python train.py --n_layer=12 --vocab_size=8192 --lr=0.00209 --beta1=0.9 --seq_len=2048 --steps=8918
Below are experts of layer 5 (counted from 0) of a mixture-of-experts language model. Rows are named router (the router's row for the expert), down (a neuron's output weights, with its number) and show model dimensions 0-159. Each number is 50 + 15 x the weight over its row's rms, rounded and kept within 0 to 99.
Before each expert's rows: a language model's description of what the expert responds to. This comes from a sample of Wikipedia text that the model never trained on.

# expert 8
What it handles: Words inside proper names of leagues, countries, offices and regions, and compass directions, such as United States, League Two, north, Council.
router:60 22 40 67 34 36 62 56 43 86 81 50 61 41 89 63 91 48 50 41 60 30 37 29 61 51 39 38 47 51 49 58 35 82 41 70 58 36 54 36 45 73 25 39 58 67 48 42 44 39 61 45 47 63 35 33 33 45 67 78 78 52 49 51 27 51 57 31 59 57 50 55 47 43 47 44 56 41 60 57 65 21 58 19 66 31 61 44 57 20 54 48 56 45 40 46 49 20 36 58 55 29 74 48 31 44 58 48 34 37 57 55 61 58 41 43 66 38 55 69 57 48 38 57 55 40 41 78 76 29 12 40 52 64 65 77 52 38 49 65 74 57 63 52 49 36 52 39 46 70 50 77 57 46 24 70 52 59 75 60
down0:32 66 42 33 40 49 62 48 64 49 38 47 17 44 22 69 43 61 44 31 45 09 47 79 38 60 58 57 29 61 40 50 38 29 60 44 48 25 67 34 41 27 60 40 47 50 46 79 51 51 44 55 62 33 55 67 76 67 52 37 35 61 54 33 55 91 61 69 48 61 78 20 35 79 69 65 33 32 36 60 51 62 48 52 44 53 44 52 39 60 72 39 58 80 69 53 37 83 64 62 19 66 72 67 46 59 61 50 27 49 43 48 62 54 58 61 31 43 82 54 47 56 45 66 52 65 49 51 43 65 61 38 43 81 45 28 76 68 57 37 30 52 36 59 33 44 53 46 45 65 62 58 29 69 43 42 67 60 51 54

# expert 48
What it handles: Common first names such as John, David, William, Michael, plus mid-word pieces of first names and surnames like Cecil, Gabriel, Silvia.
router:32 46 25 59 39 55 36 32 63 56 67 44 42 62 45 81 76 33 35 37 38 58 38 36 36 62 48 59 47 47 28 46 48 33 54 32 30 51 47 57 42 62 38 37 47 52 82 36 24 53 83 52 35 56 34 52 38 48 66 60 65 54 48 37 65 55 55 26 48 73 49 21 50 35 51 45 35 67 28 44 44 52 75 37 76 75 31 66 43 61 55 48 48 34 18 51 71 51 36 63 45 59 63 53 70 56 29 52 51 24 58 32 75 68 61 39 41 65 69 14 57 83 70 35 59 67 55 46 51 63 25 46 25 25 53 26 46 48 59 59 67 68 81 34 49 27 48 50 62 22 53 47 44 59 59 58 61 73 62 68
down2:48 30 60 42 48 48 81 43 53 55 69 62 77 29 73 40 28 46 40 54 53 54 48 63 37 47 43 68 44 32 63 31 73 49 53 38 47 71 60 66 59 41 64 61 24 55 48 61 48 30 70 42 52 62 44 39 63 87 43 55 50 72 75 58 48 28 61 42 40 58 37 40 75 39 51 66 58 30 26 40 41 63 57 45 35 77 28 52 32 53 68 63 30 57 27 60 67 54 63 83 37 71 40 33 77 59 29 36 69 66 59 43 78 36 61 73 44 76 61 35 43 30 24 50 56 70 50 62 38 59 87 40 42 51 39 53 45 68 64 33 30 34 54 30 62 44 68 40 67 32 51 64 34 49 67 82 54 61 52 55

# expert 54
What it handles: Pipe separators in wiki tables after a title or name cell, plus verbs after subjects like arrived, attended, joined.
router:28 57 38 63 22 59 50 66 42 40 52 60 70 40 32 56 47 60 53 48 20 72 38 37 49 61 67 25 38 51 49 67 55 53 29 41 53 47 60 35 52 46 56 72 59 66 50 28 55 42 33 43 59 56 51 27 36 48 41 65 47 65 36 37 34 40 33 47 44 58 18 44 57 40 58 28 53 35 58 60 56 60 43 59 56 52 81 58 16 44 43 27 51 69 76 67 59 56 53 47 60 78 48 40 45 42 74 69 62 47 45 54 59 41 48 56 71 45 62 66 37 64 52 58 47 61 91 37 61 13 56 47 44 79 74 28 71 38 28 69 50 43 42 28 47 63 53 20 68 20 49 29 18 17 49 41 38 44 82 70
down0:48 20 31 54 55 51 67 54 59 57 68 58 51 43 75 66 32 43 50 39 56 58 32 57 08 62 67 55 71 67 73 53 38 44 68 87 23 68 59 46 54 53 68 67 48 41 45 44 37 39 67 52 75 58 47 50 64 26 66 45 68 30 39 64 59 41 60 51 26 18 34 44 68 52 47 49 74 63 27 36 40 34 18 43 26 47 53 79 49 40 42 59 57 29 24 49 48 50 73 66 62 75 59 60 35 54 43 60 67 57 42 48 46 45 42 35 37 39 38 32 30 42 13 45 46 47 53 53 42 40 45 34 80 68 46 36 48 35 42 34 24 61 70 13 74 68 42 50 60 33 34 35 48 58 63 46 57 44 44 71

# expert 10
What it handles: Final word pieces of surnames, given names and place names, such as -ington, -ović, -sson, Moretti, Ingrid.
router:23 56 42 65 33 79 73 48 21 63 60 50 39 55 41 72 90 28 29 36 40 66 50 51 27 50 66 79 58 34 31 51 52 62 48 38 35 51 53 65 32 42 41 41 62 29 42 38 54 62 64 53 43 38 45 46 55 49 85 53 64 43 49 48 68 63 46 50 68 67 48 34 57 41 55 47 39 43 45 31 50 33 42 40 73 68 34 66 48 57 34 51 33 59 31 40 61 54 32 57 64 90 43 43 49 66 30 53 27 52 39 30 63 57 77 64 24 48 54 32 36 77 63 51 56 88 41 43 67 61 48 64 25 50 35 57 40 28 64 58 52 80 73 45 63 34 49 48 31 39 36 30 45 57 65 53 40 61 65 90
down2:49 64 67 37 10 71 75 76 35 64 70 84 57 58 68 89 50 40 51 30 47 84 44 44 70 69 21 60 53 52 74 42 52 46 64 52 30 47 62 53 37 28 71 63 47 38 55 71 32 60 53 35 52 49 59 40 46 67 48 76 62 28 64 50 57 34 42 42 35 65 57 74 54 64 48 70 33 25 41 43 59 53 32 61 40 42 26 53 60 56 67 57 33 44 58 70 53 40 38 46 41 37 71 54 46 61 34 49 77 45 31 31 52 50 51 70 50 42 42 43 38 43 51 68 47 54 40 44 76 54 59 66 49 01 27 60 42 45 28 70 42 76 45 43 59 46 71 54 52 53 25 42 49 49 64 44 40 30 39 21

# expert 15
What it handles: Last two digits of years after 19 or 20 in birth dates, date ranges and tables, such as 1961, 2004-12; also century.
router:72 35 46 78 39 80 80 49 54 65 43 52 79 70 58 72 50 50 52 37 33 38 35 29 54 56 52 80 67 82 60 55 58 65 63 51 39 44 48 39 47 55 23 47 31 35 45 60 49 44 44 50 51 41 41 52 69 54 67 84 37 40 25 48 50 44 69 35 78 33 42 55 52 60 26 35 40 58 37 45 23 51 59 69 53 30 25 52 64 63 64 67 51 40 28 51 93 50 61 62 59 53 57 36 38 20 55 41 49 29 64 40 50 17 67 54 37 56 39 43 59 41 48 35 71 56 51 35 82 42 55 41 72 32 31 41 47 70 28 34 42 53 57 37 24 71 54 57 82 61 27 50 58 31 59 56 41 47 59 60
down0:62 50 44 55 55 71 66 64 59 94 55 03 79 48 52 36 48 48 79 41 12 19 42 62 32 54 66 70 64 58 31 20 46 54 56 42 67 54 57 60 54 30 65 53 58 51 65 63 51 47 59 59 60 42 29 47 41 61 46 58 55 37 61 54 73 41 47 56 48 65 39 59 36 55 32 60 46 45 50 40 58 57 40 64 43 64 61 47 37 51 43 67 37 45 43 49 39 73 38 26 60 52 81 43 45 53 68 44 56 33 37 31 48 94 49 63 45 37 39 34 56 49 82 24 29 77 36 48 68 35 49 60 44 52 56 54 35 51 61 62 65 20 51 44 63 43 51 23 51 11 38 40 52 20 57 17 36 53 45 66

# expert 21
What it handles: Common nouns and noun endings right after an article, often before of or a comma, such as truth, area, site, capital, wife.
router:34 78 64 48 55 75 68 71 54 67 63 49 27 48 60 69 49 47 63 53 50 39 39 38 34 51 69 35 37 31 47 24 43 49 47 51 55 58 36 42 39 20 57 54 61 74 60 59 67 57 46 56 50 72 31 48 73 46 66 51 84 32 58 17 35 29 50 47 37 61 37 55 42 61 44 34 55 57 18 63 49 51 27 33 87 42 51 29 25 68 54 43 47 43 53 26 76 39 46 62 47 51 69 78 77 59 53 54 58 45 29 53 45 35 37 38 53 28 67 49 59 37 47 52 53 73 10 29 60 51 25 78 39 64 60 52 35 60 46 58 36 48 61 60 38 29 52 62 60 63 43 29 34 77 46 54 14 72 31 47
down0:66 64 45 09 63 40 23 31 50 33 52 19 67 30 36 49 27 37 31 50 60 36 68 53 39 46 44 34 52 05 71 42 20 62 73 70 53 31 83 55 58 50 49 50 68 46 56 63 70 53 40 50 45 56 59 76 59 43 44 54 43 59 53 25 57 67 44 61 63 58 35 73 20 54 58 51 82 63 42 67 59 56 61 59 45 60 77 31 23 56 45 38 58 41 52 47 30 39 50 84 20 48 52 49 58 38 16 63 59 25 49 50 37 44 34 46 36 53 41 71 35 55 56 40 53 15 32 60 55 48 62 52 62 44 44 56 40 37 60 69 50 51 40 58 11 61 38 54 37 46 31 64 42 54 68 52 60 56 35 37

# expert 22
What it handles: Prepositions and clause-linking words right after a noun or verb, such as of, upon, after, despite, following.
router:24 53 69 56 64 70 28 37 57 27 24 26 80 50 46 48 49 64 57 80 32 37 72 38 52 61 33 69 50 36 70 48 48 29 26 32 51 68 28 31 54 47 57 66 22 68 45 38 54 66 33 66 59 61 51 64 63 41 33 68 64 78 64 45 55 62 54 48 54 73 33 32 42 59 63 49 60 53 42 63 50 44 23 43 54 36 33 47 47 49 31 43 42 87 25 57 74 59 51 31 48 76 43 77 33 38 74 38 56 71 60 38 35 58 80 49 51 70 35 61 82 50 43 37 45 27 38 67 70 34 45 73 38 53 36 29 61 60 65 54 72 57 28 44 78 40 41 54 43 59 61 59 62 61 62 51 59 52 51 48
down0:53 62 60 45 67 57 54 71 68 69 46 54 62 53 29 35 39 49 61 61 29 31 56 31 55 35 65 63 67 60 57 63 62 66 54 16 66 48 45 42 45 56 62 24 66 49 48 82 36 71 76 59 58 30 36 37 65 26 68 01 62 49 69 41 49 66 34 37 66 74 37 30 47 49 71 28 38 27 51 38 45 69 61 43 56 50 31 31 45 54 59 46 55 60 30 65 55 56 45 60 41 34 43 45 72 55 29 44 08 62 71 41 52 81 47 77 44 31 39 43 74 59 51 39 34 25 42 72 42 52 42 80 69 51 35 72 53 59 55 48 55 46 50 43 33 41 57 62 57 58 21 81 61 39 49 63 34 53 62 40

# expert 60
What it handles: Two-digit number pieces such as 19, 18, 12 in years and tables, and material words like wood, wooden, rock, metal, steel.
router:36 64 31 54 68 54 64 48 57 63 63 68 59 57 31 39 34 46 68 49 67 67 45 60 74 46 42 69 52 64 41 64 81 66 80 45 40 60 64 26 24 53 46 49 29 48 59 61 66 47 52 49 52 19 63 60 65 39 48 63 54 53 36 45 57 61 30 40 71 60 31 69 38 49 32 56 40 39 56 43 33 55 51 68 46 25 39 74 49 34 49 85 19 68 48 90 31 33 63 68 57 40 51 46 38 44 74 44 63 48 26 60 79 43 63 73 40 33 72 31 46 48 44 61 62 52 37 75 40 37 36 56 72 51 36 52 30 71 36 38 33 62 29 26 42 73 71 36 37 70 35 54 67 27 28 40 34 59 65 43
down0:39 67 68 63 54 54 25 74 43 22 40 36 55 51 60 46 52 50 41 50 47 55 68 64 45 57 29 38 50 42 37 54 47 50 59 40 63 44 73 86 29 45 46 43 37 42 60 75 67 29 39 19 39 38 49 53 70 42 60 43 26 41 22 80 58 47 59 46 61 55 81 50 59 51 49 48 31 66 52 93 69 44 47 41 42 31 46 85 25 76 35 34 64 43 59 45 38 82 66 64 61 38 37 60 35 65 34 58 46 49 48 54 48 49 37 30 37 66 33 47 58 38 42 50 49 37 56 64 54 26 70 58 51 67 83 44 60 57 66 56 48 47 31 36 17 43 32 67 99 61 59 61 44 54 41 45 48 33 47 81

# expert 11
What it handles: First pieces of longer words, especially Latin-type prefixes like com, pre, per, sim, dis, con, in science, species and title text.
router:46 58 39 54 69 25 50 41 59 51 57 37 38 43 22 19 46 41 51 37 65 58 76 62 57 40 53 51 73 58 29 54 59 49 57 45 66 32 75 46 40 71 52 77 36 28 73 51 37 28 29 58 55 55 43 81 43 40 67 74 46 40 33 26 39 53 53 68 37 56 55 47 35 85 40 25 50 35 52 77 69 55 32 40 36 43 21 61 70 31 25 56 44 56 58 59 36 55 30 42 36 39 49 28 49 63 40 39 42 43 51 80 74 43 50 58 42 42 10 55 33 15 50 53 40 67 55 28 68 72 59 44 65 34 44 42 55 37 58 58 59 36 38 43 38 45 53 60 32 49 63 68 76 25 66 54 51 32 82 67
down0:61 59 67 55 21 47 30 45 62 60 63 58 47 67 66 28 50 44 74 54 88 45 49 62 59 68 17 63 54 41 41 50 44 54 48 65 43 34 82 51 67 67 58 48 42 57 76 28 41 37 71 48 14 43 39 05 34 45 41 72 44 51 65 57 25 49 55 57 76 69 30 63 25 36 64 58 45 33 46 30 47 45 58 81 60 47 62 69 57 59 65 48 49 40 40 60 41 56 38 38 61 25 76 60 67 58 38 44 48 43 50 12 56 51 63 45 57 66 57 62 45 54 49 58 71 41 58 53 36 52 43 55 67 37 44 78 36 71 57 39 65 15 63 40 36 51 53 52 52 49 73 53 82 35 52 70 65 32 38 79

# expert 7
What it handles: Main verbs and following prepositions in biographical sentences, right after he or a name, such as was, included, consisted of, graduated from.
router:39 45 41 64 51 58 38 23 39 43 12 81 56 39 43 38 58 62 51 59 48 56 29 52 41 61 15 33 26 45 47 55 46 58 16 40 25 31 63 39 51 50 43 36 55 32 46 50 82 40 31 33 72 52 42 53 65 28 40 39 22 51 81 50 52 45 59 34 59 49 56 53 44 42 44 66 61 76 61 28 49 76 47 72 44 60 44 51 46 46 40 35 36 55 18 36 63 43 61 32 47 84 34 41 48 14 55 81 57 80 43 44 13 36 54 34 68 73 29 59 52 67 60 49 24 61 39 43 44 73 62 35 35 65 57 40 25 43 48 38 72 50 56 43 59 55 60 59 27 37 44 61 35 53 53 61 66 54 42 58
down2:22 55 78 48 49 57 41 53 46 63 49 39 38 42 43 43 54 52 66 52 36 48 52 45 57 36 58 71 65 59 35 29 30 33 54 31 61 62 19 52 35 60 51 65 62 59 57 51 29 52 44 42 71 39 36 44 48 43 52 72 55 46 57 50 71 42 59 65 46 21 48 39 32 59 12 52 39 35 20 52 67 51 18 50 36 31 60 46 12 57 68 65 57 44 50 62 66 59 40 81 59 37 33 62 53 45 48 62 39 83 59 38 65 54 89 71 62 17 44 58 75 21 41 48 56 42 55 34 37 67 68 34 62 76 75 61 38 32 48 48 58 17 35 54 40 24 23 61 67 43 62 26 69 47 64 40 54 58 55 56

# expert 24
What it handles: Opening parentheses and quotation marks after names or titles, such as (Ind. Labor), "Tom", (businessman), (Boisduval.
router:41 61 34 37 80 48 60 63 56 46 39 48 71 66 51 20 52 81 61 56 69 51 74 82 48 67 40 64 33 30 49 28 39 31 50 74 39 34 73 64 46 71 53 37 71 38 07 45 42 60 34 58 59 59 69 33 60 57 72 29 27 26 37 45 56 40 32 65 18 53 59 43 62 67 68 49 60 48 68 43 38 54 64 33 33 50 50 70 77 67 51 41 51 42 45 52 49 45 49 43 64 24 48 67 71 58 35 44 64 40 69 79 63 43 13 54 50 32 41 45 38 57 74 58 41 34 39 61 56 25 50 53 52 54 23 28 60 35 71 61 40 66 56 59 49 67 55 42 40 63 72 29 51 32 57 44 56 52 34 27
down2:53 56 72 41 49 63 57 29 67 86 37 47 71 64 76 54 55 52 47 51 36 47 65 44 73 52 75 47 56 12 46 35 39 46 36 52 41 48 71 65 48 20 92 51 47 61 39 43 48 51 51 76 57 58 47 53 72 37 71 42 50 53 21 45 54 71 60 56 34 27 48 50 40 50 49 68 51 44 63 50 75 62 71 75 32 70 42 49 73 77 53 35 65 47 34 59 49 22 55 37 33 52 54 54 66 36 69 55 54 09 71 82 33 40 32 34 77 39 63 72 49 47 52 30 57 57 37 57 46 80 13 35 52 60 38 39 37 34 40 46 52 63 52 68 32 46 57 52 44 63 60 41 38 26 56 63 46 38 43 32

# expert 59
What it handles: Commas and closing brackets after names, places, dates and numbers, as in Dunn, 1947; January 31, 1987; 19,723.
router:40 23 49 42 46 55 47 49 34 48 42 58 38 72 58 65 32 48 48 49 47 55 28 48 51 42 55 51 43 40 31 37 51 74 80 53 48 39 43 51 71 73 54 82 52 38 40 46 28 27 64 47 47 51 58 64 32 75 52 33 23 51 30 52 19 58 39 59 56 23 37 45 75 35 50 17 66 59 37 58 35 62 40 62 46 45 50 41 51 76 33 56 46 34 46 49 75 65 36 55 48 43 32 45 53 54 50 48 69 67 50 59 50 69 48 48 58 84 60 75 49 70 64 49 65 34 49 38 14 31 56 58 67 27 53 65 53 28 33 25 78 13 33 29 68 81 72 31 45 53 64 40 49 64 55 33 40 85 29 56
down0:47 46 49 45 41 57 28 76 59 67 40 68 64 72 34 53 69 43 57 80 18 56 58 32 66 57 61 62 57 56 78 86 30 51 31 35 48 77 63 33 44 42 66 61 57 60 41 57 71 58 40 33 34 29 64 48 21 57 21 60 66 47 38 55 58 52 72 52 48 48 55 81 53 44 34 58 59 51 22 57 44 50 43 65 32 32 29 35 28 31 34 35 39 38 27 33 65 30 60 43 32 30 62 47 38 34 76 59 61 82 43 45 53 54 43 35 40 53 57 55 34 72 58 38 33 65 47 19 62 41 65 59 38 34 84 38 50 34 64 47 75 48 60 43 78 33 50 63 49 62 51 43 50 41 57 22 41 55 74 43

# expert 19
What it handles: Section heading markers == and ==== after blank lines, and LaTeX braces and ^{ in math formulas, e.g. \frac{, \sum_{.
router:50 60 32 27 76 48 71 46 53 56 49 39 53 30 44 39 35 35 36 44 77 55 33 71 66 39 31 48 48 76 45 52 57 55 43 90 39 42 53 45 62 52 69 74 47 40 34 52 37 63 28 41 49 96 56 40 54 44 44 15 44 74 49 37 66 48 33 34 40 49 66 53 80 46 35 37 49 51 42 75 45 61 75 56 41 68 49 49 34 77 44 16 50 52 93 63 21 68 35 61 54 57 48 61 56 38 73 38 53 36 33 59 55 52 59 37 48 47 40 60 48 51 53 34 31 27 53 79 55 56 41 55 85 48 44 40 50 44 53 22 53 66 39 58 57 71 44 57 73 66 43 33 54 64 22 53 25 34 67 62
down0:70 52 43 53 50 52 67 74 61 44 31 70 76 65 39 67 42 33 69 52 33 68 51 45 71 54 43 92 48 08 42 33 39 73 62 36 21 58 23 50 63 50 42 65 63 41 46 52 49 55 43 47 41 30 36 55 54 63 64 54 49 35 33 34 63 49 73 57 53 25 71 51 39 40 69 51 41 49 55 34 45 26 40 35 26 32 48 62 49 69 33 40 50 65 57 58 53 40 46 59 54 41 45 31 42 52 52 27 35 48 24 43 49 65 82 58 63 65 52 64 69 45 57 52 50 34 21 52 59 69 59 86 41 54 60 63 56 68 43 45 63 75 10 73 50 86 40 31 65 39 49 46 49 61 19 41 38 56 69 29

# expert 12
What it handles: Surnames and word-final pieces of English personal and place names, such as Williams, Taylor, -borough, -bury, -ley, Goldsaddle, Zimmerman.
router:62 38 56 74 15 87 35 43 25 56 61 55 43 37 49 51 66 29 27 16 45 53 80 46 28 38 56 55 39 53 38 59 38 55 57 69 58 40 78 37 33 59 19 69 67 49 45 46 58 63 50 29 43 40 25 69 41 20 47 51 69 48 29 68 51 58 56 79 54 61 62 21 44 47 48 67 54 83 73 24 26 48 55 29 62 79 34 49 40 44 61 67 39 68 37 38 29 77 61 50 82 56 47 50 59 72 55 64 31 39 46 32 64 53 78 56 62 50 68 45 48 51 49 40 53 72 49 56 72 63 58 55 47 62 45 51 78 41 48 80 65 56 40 59 56 59 53 68 46 35 54 37 48 42 47 59 42 37 59 45
down0:20 58 64 69 21 69 70 74 48 84 64 84 71 54 68 93 50 49 62 56 45 64 57 21 42 45 51 49 60 65 50 42 57 75 64 55 44 27 30 67 27 44 33 70 37 41 54 48 53 58 42 31 48 82 32 61 53 74 40 55 53 39 67 44 54 47 38 63 39 23 53 55 52 70 59 39 30 56 30 24 40 33 60 40 56 62 62 71 44 50 45 52 53 77 69 47 40 61 71 59 54 58 74 27 34 54 48 30 43 50 56 30 69 38 67 57 54 51 55 66 50 60 58 54 73 58 38 70 55 52 46 39 31 41 48 65 58 26 74 44 44 44 45 75 53 64 60 52 87 46 46 28 68 52 55 55 31 55 15 49

# expert 41
What it handles: Verbs and prepositions in biographical prose after he, to or is, such as used, did, achie(ve), known for, received.
router:32 57 23 39 45 43 45 44 44 62 36 47 59 66 23 31 41 50 44 77 60 47 87 46 61 58 32 68 64 40 77 68 52 33 31 74 34 65 29 49 52 49 46 45 49 66 20 35 30 50 31 43 69 41 44 82 60 45 30 49 35 29 49 37 38 50 67 50 37 42 62 46 56 76 69 36 41 33 68 58 93 24 54 60 54 35 37 43 45 58 37 34 26 61 59 39 74 53 49 62 41 60 24 90 58 29 50 54 39 53 44 54 63 54 57 18 71 39 78 80 71 42 47 26 44 66 45 41 55 74 69 38 45 40 40 25 30 49 48 50 52 34 39 58 52 56 32 58 42 61 49 67 47 63 23 48 39 50 52 62
down0:51 46 42 43 32 62 16 47 65 66 11 63 62 71 68 58 48 57 68 75 49 68 55 42 50 52 73 54 65 18 60 72 34 38 54 39 62 35 59 42 31 52 61 23 47 45 56 52 26 69 24 32 60 08 63 55 60 45 30 45 28 53 59 41 69 56 41 44 74 68 70 51 50 47 35 52 69 49 41 57 50 49 48 56 56 74 51 38 47 63 62 39 46 53 43 99 41 36 57 46 44 34 53 43 59 42 35 68 49 41 63 35 68 33 35 60 53 58 77 40 57 24 15 63 52 24 35 69 47 23 63 28 42 56 34 32 71 59 49 51 70 40 43 39 52 43 53 69 40 28 44 60 59 59 50 45 88 54 57 47

# expert 29
What it handles: Commas, and, or, including, especially joining items in lists of nouns or names, as in oil, fragrance, resin.
router:59 58 47 37 37 70 67 57 58 27 34 39 58 67 53 37 54 69 26 44 54 68 69 43 41 57 36 47 17 31 25 53 49 47 49 40 50 37 67 89 53 67 48 67 36 59 65 48 40 57 67 87 40 48 46 71 20 54 40 57 44 25 39 52 50 43 44 76 30 49 50 35 48 52 40 40 49 75 66 71 68 59 40 39 57 36 71 33 71 49 39 65 49 60 39 65 68 60 70 58 34 51 26 29 31 60 63 54 72 69 38 62 37 76 65 48 19 64 27 67 44 50 44 71 72 32 53 45 43 32 58 55 77 47 64 68 52 78 21 50 53 60 39 47 53 48 75 23 46 53 64 55 56 84 56 51 21 65 50 36
down0:45 59 44 64 54 18 46 59 45 24 62 17 44 65 44 30 12 78 81 43 40 56 35 56 48 81 75 66 40 79 47 44 44 40 67 31 53 71 49 25 75 59 58 35 26 43 68 22 42 49 65 08 41 77 31 42 49 65 54 59 48 61 69 60 49 57 42 53 54 52 77 48 57 45 53 55 63 58 06 54 39 60 70 32 49 49 47 62 43 58 37 59 48 38 65 47 31 42 46 27 34 46 47 56 53 50 41 44 33 25 55 48 66 51 55 56 41 24 28 37 49 48 74 29 55 45 63 49 34 44 30 35 28 36 56 35 17 73 65 38 45 70 57 56 36 41 42 45 50 53 39 36 62 50 49 75 45 40 32 57

# expert 61
What it handles: Final pieces of proper names, brands and song or album titles, e.g. Collect-ive, Vacc-ine, Boe-ing, Fant-asy, and possessive 's.
router:58 51 82 61 14 85 37 52 35 81 68 35 47 61 65 79 46 29 25 35 65 75 54 38 46 62 53 69 56 51 28 66 55 68 35 55 55 60 43 40 29 75 36 42 55 41 61 57 59 73 64 42 21 43 53 65 45 60 47 45 60 48 55 61 43 40 34 49 62 26 43 56 56 58 67 70 56 26 11 32 62 31 67 36 50 37 44 86 64 45 32 65 43 65 70 50 58 59 42 58 47 80 46 24 61 49 55 43 52 31 45 55 70 51 66 50 57 38 68 57 48 63 62 61 52 51 42 74 74 30 36 68 42 47 56 50 74 49 30 45 43 45 72 58 62 27 47 52 27 32 34 45 52 77 44 58 66 75 34 71
down0:58 49 30 42 56 39 55 47 78 28 25 21 33 38 28 53 60 49 28 39 48 53 56 49 42 63 69 64 28 35 63 60 55 36 59 41 38 51 43 18 71 65 57 56 53 44 41 39 48 62 34 61 27 34 49 50 83 37 42 60 47 60 36 24 44 38 29 58 94 77 59 65 45 51 76 68 57 48 38 56 68 56 61 42 35 62 40 68 20 74 82 68 37 31 64 66 60 40 34 29 62 59 54 62 40 51 38 62 63 54 35 50 47 53 59 72 50 58 17 39 70 45 66 41 47 51 50 46 34 23 62 65 30 49 87 13 29 47 66 37 59 38 52 27 56 44 37 49 53 39 57 55 45 65 51 21 44 36 51 31

# expert 51
What it handles: First syllables of capitalised names, often French or Romance, such as Mar, Ber, Reg, Bar, Mont, Cor, starting proper nouns.
router:27 53 38 43 75 69 39 13 78 52 62 37 56 36 22 59 51 49 57 66 41 48 46 66 49 38 36 34 76 35 41 66 73 36 74 46 44 47 50 47 64 49 40 65 57 82 53 19 42 32 55 68 70 48 47 35 50 21 58 44 45 61 58 38 40 75 28 55 60 55 74 39 44 40 51 58 66 49 73 34 60 45 61 48 43 67 63 27 65 59 38 21 39 65 40 52 36 54 29 54 36 49 34 69 31 62 62 52 46 58 55 77 73 52 27 61 32 34 20 58 49 34 20 50 51 76 65 26 24 50 53 09 38 53 72 42 48 50 25 58 35 61 72 67 37 35 51 76 41 64 47 59 61 39 34 42 52 56 47 57
down2:59 42 48 48 74 62 54 62 47 60 84 46 33 54 66 37 32 49 68 33 72 27 62 33 69 81 53 34 41 43 57 40 33 55 77 56 35 67 51 45 55 63 60 40 48 17 56 36 34 44 51 28 48 63 56 16 29 65 84 55 68 48 46 48 45 41 29 62 31 57 41 29 55 55 24 45 38 44 43 09 83 59 61 41 41 43 56 44 52 54 60 63 47 80 52 38 38 83 55 64 52 49 45 09 26 45 57 35 54 60 53 40 40 54 57 73 70 30 50 56 75 31 60 46 53 49 74 51 18 59 75 38 36 44 19 24 48 63 33 39 44 39 56 57 52 58 65 51 59 62 53 44 75 40 64 64 46 36 51 40

# expert 57
What it handles: Full stops and other terminal punctuation ending sentences or quotes, also decimal points, initials' dots and list-opening hyphens.
router:58 35 64 39 49 78 25 52 58 55 42 76 50 67 78 52 55 57 58 17 82 69 56 49 46 71 52 41 18 40 47 38 58 65 63 46 53 49 72 71 47 30 60 50 43 45 68 53 42 58 46 21 84 57 66 49 36 56 30 42 38 76 46 49 59 52 53 23 32 36 46 53 51 53 30 20 63 42 42 59 39 64 41 18 60 23 61 52 68 67 66 68 59 59 63 55 57 41 38 64 64 38 34 50 37 58 54 22 58 49 42 71 57 31 46 35 68 26 58 51 22 33 61 72 55 75 41 62 60 47 61 56 53 30 30 48 51 66 79 36 20 53 64 53 38 67 37 49 69 44 81 37 41 49 72 47 63 74 26 43
down1:55 40 29 47 57 37 73 30 86 28 41 58 40 74 40 76 40 38 33 54 85 73 46 33 36 45 60 15 27 31 75 45 41 57 58 52 44 57 64 69 57 48 29 54 58 83 60 55 66 37 47 55 50 56 37 55 38 63 41 46 43 68 66 48 59 57 66 73 53 33 16 51 39 44 58 72 32 53 68 39 43 43 35 32 27 44 56 19 60 37 54 65 54 56 49 43 32 47 68 49 76 61 58 77 52 26 47 62 48 52 38 65 42 53 39 72 36 68 63 58 46 59 66 67 79 46 63 65 76 43 69 51 26 51 59 49 53 45 28 25 61 53 60 43 26 48 33 39 47 60 48 39 20 23 37 62 53 36 64 81

# expert 43
What it handles: Nouns for people's roles and ranks, e.g. player, coach, director, Major General, drummer, and single digits in numbers.
router:72 63 52 72 53 80 84 69 34 36 69 37 21 59 86 76 80 48 66 41 58 42 55 44 57 40 42 34 62 47 39 81 35 55 31 50 64 60 46 46 43 63 41 50 57 71 43 34 40 38 49 39 39 50 40 45 49 64 52 58 65 56 50 32 70 50 73 52 56 51 49 48 34 63 69 60 10 70 34 53 39 73 37 40 39 35 40 39 50 51 13 22 53 56 35 45 59 72 57 62 23 39 51 54 81 35 37 39 39 39 39 48 48 42 32 44 50 55 90 35 34 29 45 68 64 40 45 52 72 44 59 52 43 70 50 72 32 20 34 62 57 45 45 31 62 68 69 75 48 32 44 50 40 61 30 32 36 39 54 57
down0:54 65 60 50 53 48 67 13 38 67 74 70 52 52 51 54 61 49 69 57 50 48 73 80 79 42 54 53 47 69 50 28 60 58 46 58 81 54 44 29 57 61 56 83 68 58 33 44 85 42 53 65 69 40 53 27 48 48 75 66 46 46 43 47 32 41 69 25 61 64 62 37 32 48 68 56 38 48 50 10 38 72 52 27 56 78 29 42 66 62 37 59 39 28 45 57 50 64 36 67 37 71 64 41 27 73 51 23 42 53 59 45 44 49 22 52 41 81 61 53 38 60 60 29 43 45 46 42 59 50 43 65 56 48 45 42 60 64 70 54 18 41 34 63 48 62 67 66 56 58 52 63 22 38 68 45 16 25 55 53

# expert 34
What it handles: Number pieces in dates and tables, such as 19, 20, 6, plus surnames like Morris, Harris, and mid-word pieces like Hor-iz-on.
router:26 57 37 49 33 41 77 50 44 41 45 50 80 58 72 70 34 54 48 45 40 47 44 61 67 32 70 60 34 46 50 41 60 81 40 19 57 70 33 53 22 64 36 41 51 45 48 55 53 56 42 62 57 23 52 64 41 45 66 27 77 27 49 41 24 50 47 41 57 65 79 34 51 67 37 49 45 65 58 28 32 44 47 76 72 99 51 45 54 65 54 43 27 63 46 75 51 47 28 46 39 60 63 28 46 57 53 27 61 40 32 48 71 47 33 71 62 33 42 38 53 27 76 36 48 47 34 51 34 41 34 66 46 55 48 23 23 49 55 71 39 41 33 52 53 27 57 69 42 76 41 76 63 32 69 53 40 51 71 49
down0:69 70 46 55 25 24 63 79 45 48 52 52 38 53 35 58 69 36 46 45 21 35 35 53 57 35 47 56 63 74 44 36 36 63 16 74 50 28 48 29 40 80 52 43 66 56 37 60 60 66 70 66 68 59 49 63 19 67 43 72 26 55 60 78 56 27 59 36 34 52 41 69 55 71 22 39 49 46 30 50 68 44 55 39 29 50 60 58 58 75 16 42 34 36 56 54 50 71 47 48 60 42 59 61 64 98 36 40 66 60 42 83 56 40 30 30 67 26 55 29 47 38 58 46 44 35 60 58 59 31 57 43 51 61 44 37 57 44 66 19 64 45 42 38 39 42 35 44 54 79 48 51 62 61 50 46 45 50 56 75